{"n_experts": 48, "moe_layers": [0, 1, 2, 3, 4, 5, 6, 7, 8, 9, 10, 11], "balance_bias": true, "shared_expert_gate": true, "tie_word_embeddings": false, "init": "uniform", "init_std_up": 0.0372, "beta2": 0.98, "lr_head": 0.00732, "decay_fraction": 0.671, "decay_shape": "linear"}
Below are experts of layer 9 (counted from 0) of a mixture-of-experts language model. Rows are named router (the router's row for the expert), gate (a neuron's input weights, with its number), up (a neuron's input weights, with its number), down (a neuron's output weights, with its number) and show model dimensions 0-255. Each number is 128 + 32 x the weight over its row's rms, rounded and kept within 0 to 255. Numbers have three digits each.
After each expert's rows: "raises" lists some tokens whose logits its average output raises strongly, later layers aside; "comes after" lists some tokens at least twice as common just before its tokens as in all text. This comes from a sample of Wikipedia text that the model never trained on. Tokens count by the router's weight.

# expert 24
router:134149143125125117133075155165101048115114186119146154130136152152167070136110094076144121216113113144093172131106154205099116103159139083107150188130126101130094096124089138078051099150146104128087139149086168146131082099113116141156172137139138157114120105128119153158175112087093140134072120182173118187087219166128081109105112151159114089144142204145133114136117108150098077087184141114158130207165089102133123146084174113098125143093091120066088133057102111100177119085157115072124112090156154123160152125089149130105128150166168138111113142129081143138145114100134110133161112126091109131097113148087137069171111096052153087131075155109201189170079095071097138117146104167098140143157111129132152133112133217104150089147116094129096155117120098138170136125157130
gate0:144141129158213152130166135153116172106157106115085112129145099182122075128104179133106143155107095105107164169113131141096078094080169106070176164105126154087135134173121171174156111104175068108078124192126148092116115104090148169091118166044136142089086087163096101184197131119061163085059153102113077145138133135114138125139127195135149116102140118112111175067113182090096110100148102103110073157197157126146120152137162154161134152150110065092160175082104124172133072085119102106122074124103164140173114133170119120151123066166161174145132143101162095118177154130082134191155129146151103121133161165145117103115125139121120142160136138128093082112088149098126080162178081129118121101146069164157120183071126115174102159139112123083150129107086167139128122066149096
up0:125125119193235144148147112126159151130161067132116102068145085186107076131114162151124075131099113129107171166075094135137106123057117086080138151134138124065146159182118153214128111118159108095118150157130122097122100100084091172078132172076162146119086120207120139151144130067083175106050141123093083124171177119111118146113126154124151102120117097115106172090138191071113087104159131108104096141184151161169096147182144185176095128146078074098162165094111126157074113083117092147121078139129161121175118112183100181143102095130172144124109148111165090123139142114109125184140126154158133149139135116145150134133122108144111157083141147174093066073077140150134098145168089115136100094134098167121093120075125157178109133169098102102124103107124141169120157076113083
down0:069182118127137152096122068174106175141140126116127101076116101108140155128180113160148091108135126169108129116163130088143158131089210144172127097139132118160109132139134071126215153132140122094156136119112139127153140099037115142121126135162159140116060096098172172103118112128114127107106105117116160060159124114121130090124200114089144138000155113060192126095125159108146136175106118094194164141123085143106113101122174084082109168152160223125149105127094076132133119104127225126096162152093191174135172117064097103157132150169143147144130122131092088150091178089123153107099130174120091146132114121159080158090118109134136157131145164126158125104160131100165129071157102106122091132143160105067106149125116146087141110133116159147141155193156151077147168158160093
raises: ".", " ", " the", ":", "–", "-"
comes after: "1", "2", "0", "3", "9", "5"

# expert 13
router:097161112135085167146127116122118063108142155166134121166136158096144096137111139107090151158114140138141108153169195140087099103159152153152104210129170144162134077158082123093147137152218133129143147149086084155087141165073154126108161097150150108050166094060113127146198124142110127135062142168127148139091133110084130120138162139185157150126137105134174124161123109161107188103159091163121129183100111114154117165120119076109141120114123085086098132137139168153124085038149144116134137180128132152108210138096093042081167073140138105089084148136111096114149112133093084124184137149121166111172134103153159064149139165088112108188107125071219146158143130153104123118155119148146121189151165096168120163128114169075116116101142198118114139155139139121173151163154199
gate0:182124117135131080183156078112127175149184181130102079143156172131125107153124177148060208127158115166124160150076118178143082126151166118111143127139113091137151069107117146121132137151118113140118074124094081071164083112048113170130156118113143083084172102093111115142145120103100175142076149168162148112096098091144246115140112169107162102096120126065139091138138122052110103052143104121151103172138120098147160161098131130100153088125146133119130178113111122173147105131158135172131111111149153076127089167128124102170155124174129125135098098129171071107135092118074116150124129113096100135082142173111112082119202144073146196166085188098095130152111125115105128168119067139151036111153123111132160122120125100096079091109104111130121198111113120102189097108114154
up0:146099105093187074166161082082167213174170141148066084145170146143110117169122167151105137134134166165139174163111075167134084149122121139112145155147158089122174118118148129177148120106137127128138092113107050078165116137050080186092140176136156083062159130100111124136173167099117160105104128113138188155133132080140213085107128134110179109109101087054145090101171128085077090055131126170137131157151119132152122127143143178119127113156155174174153170131110125158121141143143147214126136126142118057148097160191052148138122108123148116118118129131191071118121094126098157159122126146127134136139137122169126084101121176085155172130142124148079112110108137182125098136103050139176057129144160129087140120131144107076099091134071139127117156115116104143147148098096174
down0:082150112109147103095114137138138172096111129088103138168080093123085141093122135180134094078147147127169151100128173142146154121121174118160140130135119120163157097144130110115146142158157115071137077162078170113128093127138148131167083090152072137146153133199133168098122136147170137098118154100170244106137126135137145147089157105133132174026175129086111143131136111087201132109169139103139129134125178134104134154114109108105166141088164209156140106158125071106122157142158139163131137149129150147117147117119097123122117123132121204216052120196104067135078081100154133114171122113131152092069139134134116166123146153132150148157072105167048185143164080166087130100151137093100099071088137133077101134089121147207143156185132108145117184172187139078142091124148141
raises: "1", "7", "9", "eds", "8", "6"
comes after: ",", " |", ":", " in", ";", " ("

# expert 31
router:104130124096073100134098141144133114063110101202073163148148126090100121197137102098128214131131137136088113159075152209155130090144184155097185134108099160156100106149092138088099098136186134148089127162129147111117078093119159136114086077076160116166175138067092129143182096149111159119115192148145117105096151165137124113174120114100128141168118159201139094117116102145161127133132048149177129163111135114120158173145216075124108140106150103068100139119146125161183077091118079089143159115167152169114166174125150094114200138186136147093143133100066160104157112102129097162139119086114185135120122122141089126168201141096183116135116117147138146160111110113107155142129159129127126127059137118156156103129070155081151077081104118104151102138090128068108149154175174
gate0:153087097120155067094156158149069211127157132136111114187134096148106141114117117100094146167067112145072080160096118036123155084098123126071168131158099120126115076083105167164141139117147107131121090156119140073101133110070168156128098158133144087127086073143165132159186149160151123118116164112068157139085104104139200083082152165077151098079142112127126097121057157066098088114115105164167149105160120109181154115146150101113134120130151123116118144115154130171102099159111114137147094111161118134149117147135150164125141055113080130138142162057160094109148140214048156139142196057158104143114154087091122111081125139137101140209156133147097159134090138110113113183140098134144115144180118170132135152113107101097150178100096150104095145103070152127055125129077121
up0:138087108111129089080076156142079144142144140159118103137136093140151128113147122139088100126084133195143094170027118163121136106121099143109169118136144102114121077172123104148151097136147088102141066163150123096089130106098117120142147197131187097123080098144160173144214126124122100130100170134098170140109146120109132087110200160121157099158142086068138030111160113126072085169088142183119182105160083158145130126185132141150152091138063133142135083089162127145069117175140145130144106119112119165141068146087141145159148082101144136122191161115152053120134148130129163156140185095172102122186118063104138120116107173131135172138201133156076118098079181161107133179159093122126051136159123166093101101118105106084139112110101139093103148104084175100113145149080114
down0:121147074115107152141130120141105091159143140121132137176120121105135146114100171116134155128123156150125120147113134119134152103146111134077138105165193122123126145119122132124070185144159092136160125111128124181127169129147158104028107154106111135133133126157121132095091068125166098199153086087198140150057193175091143132133172112123167136086147084155172133143116147084231161091126133186110126145122080126077155129121134124173175082130167157132107053164074068159169192130070147123169152119167123132160151127122153157153110206176139078127107125107116090115116128087137036082104134176115150168147096182161127176174114123129157087123144173162129124114127136155108101119157103091193111101106121116117152098170129081190100112109108162111061119054095169116134115144170059
raises: " the", " ", " B"
comes after: ".", " ", ".\n\n", " on", " with", " there"

# expert 42
router:163112133168080144085087111090087120103095172162093142130102135175122078164151127151151102201109105097153128177131152094085096125160173146131117158160108108132080140149122124109121100150140111083079068134112125107075185120149124120185156185146155158105121107119066156183217088123077143178084142130117107147100141150044072116112083123119130101137174110123157111137122102150176153147175153092131126143146110143084090206124154108102177141107105117127121094130122151140142059121119117117142105101113138151145146194129146072106156115175194123165132110131101140121174116159110082166140124083126135123120186102192094087151167134087130124165141113082162129181051120107054163121133146192134101152175083118193127161102120161137147094139141110138114154197126171122156086066206130
gate0:166157157107183108139138100116088145098154122118133124134089150148083091058096164120079114152128075130112144115106115114113122093183148113127114170062090139169114084159141110139127093147131139145123164151089128080108137114050102126220107116100121141095086124136115126148092129144081155124100122106104134099091097145127146118172110214121101143105084124134129076178093188135000101087130130116150111137139170174137116128138184114104146099105125178067165122125066118156100122146117128122108082072156110101155112179158113079152118089181118147154151072135059097090112078179078118149176188096105104161084153111140140079121177138117094140135129124122143069102044124089129136124142083183107095090129116136138144175084097075162079099158113114121116206102103131132184114120128151
up0:192156191087158100120094077085157172159164116100133073115082112147083103090132144141129046122135070160149171133068060105090101129138120152143122141086109126118120129172157099177153091150122152139161170126096126105101148125124094119208134115119147133154078160139126132193071170110081183113084141110084148132131145125128147116136171157122106126098074065137143071156112167088033102133155134125118123130139190192121087131167151167138143133092114145128124080087123117127061175154107119146124103067191114099165106154160098146163119136151111137127144093162087073122114091149114131150132160123108118153109189099134164080122150125145116188104174088159113094056025137163103143095134048174105119109134134156127108142075134092127107087178119113113094159105094156157146094112127115
down0:108140068153139137136152084101047121168119099113173091147130109114089171136119142125160089073076141159140136113121096099166159030118189121113167095155150138145103154144144114097108141136148105124143111099170112121174081061190130148151097130149109135110113087116154150059130139072125095146142114137186208127162134174098146115126215031136161141102116150125126090108141105138174144145134114147157160074140123048141129093135116059083127109071123143149124050147084084151142140091143163140188159156154169114165123127114142130151127126116180105134120156156111118092180140120091148124161119196117107142084102158170138178126149130127129172126134116184145188170146131114126145130146095141199097112097130166083143093057191068120149147142079144085093139104120154116116203121143121
raises: "ol", "um", "ty", "el", "ep"
comes after: " ", " the", " W", " in", " D", " ("

# expert 15
router:134128084162145176158101164119067134105071185132128132167127145111146108146084096110157188157113103131120123056148175164064110099105134164057105204103066089143110078114129139089094081097161131103094127148140100121093153179090153143121123115125133080094140107066118114205133092107078187089093104116098159164097110173111157095205128112164083145172137132108089094175098135134137185122155131121103136173134151111137108139060182085084196143118176118137120165124125168137183052092161169075160140150163165114161169129098161136125147081145151170110169136126066108099146111128130161124137130149101120132151145064148088077127144111085148149167154141135183126147104078105093102150133160180114118133105119095134174176072104127109140088133119152107101127140129138077110110180181170
gate26:165164134098157124162149087107184128118142144175189160126116119112124140130133118097137138173159112129132161179190126214090056180153089134145103080092093111094139107111186150106186158139148143135207121130154167122074146114087094136176165094179141115114173137143131126139093114119124164108094176123156094157156117087079100094145118074139141092097062118075079105073176146092158164094098137114149154065076212170133163138118156132145186110128154128121147097120124139136193108165151164153122184127167118093117177159137148139184096136130139072116134141108184100113165120147078130088163150115147161133094125191098102142053152127131151086116189149132074081118111069096110102166104170130139104143116129122096163134149160102071078169199100150108124094143140099099082125128130139
up26:106176153100140130201137166054147053104150151128103085080102193083102134193109126150147151151177172141130112154164090102146130138137144122129129178156120078099163124143150139067111172105114104115127208179142083143138116218065135170056121136184144119106098092174127130108136112112105191171138145133130129108115147083112087114127099122174170072115102137089130077167149141161139139075171136111174104130074169156101153165078096110089153134089164132183119090099138113048158111161140093145144118104129144076113141165127146154117139150172076113131109125123123136097173094181146142196139138092200124133092174134127106177148094143099120177131138052161127121147123114161085106139162121095181142141157133153146105168158132130154175112124093080073168087172119155168119105144159127
down26:164093114079186092087107108191083079170118123167154155083188124142133111150146176080090155133162150145073168082091130088136159140116078134136185086129147160140117095119144122140146118151111103120160129113109147105148119077128180177167079159122147153177075169058116175111134135155142111137097125107171057163171082111149144138088136111138070125187103117138106084117082144116100189142094084134085098107125141197133134150084179115117155147151166154129179155124123164202117168134091140126152157154117090161115060116096098162120165124094090107162178091119135124167140213128121093102119151134105133133150100113184129088159130098171133121143120078099108187137145174151210157045127146113169073104131116106170135099100099109084081128077125108150079142116097101170122111160141155
raises: " and", " in", " of", " at"
comes after: "0", "5", " to", "′", "8", "4"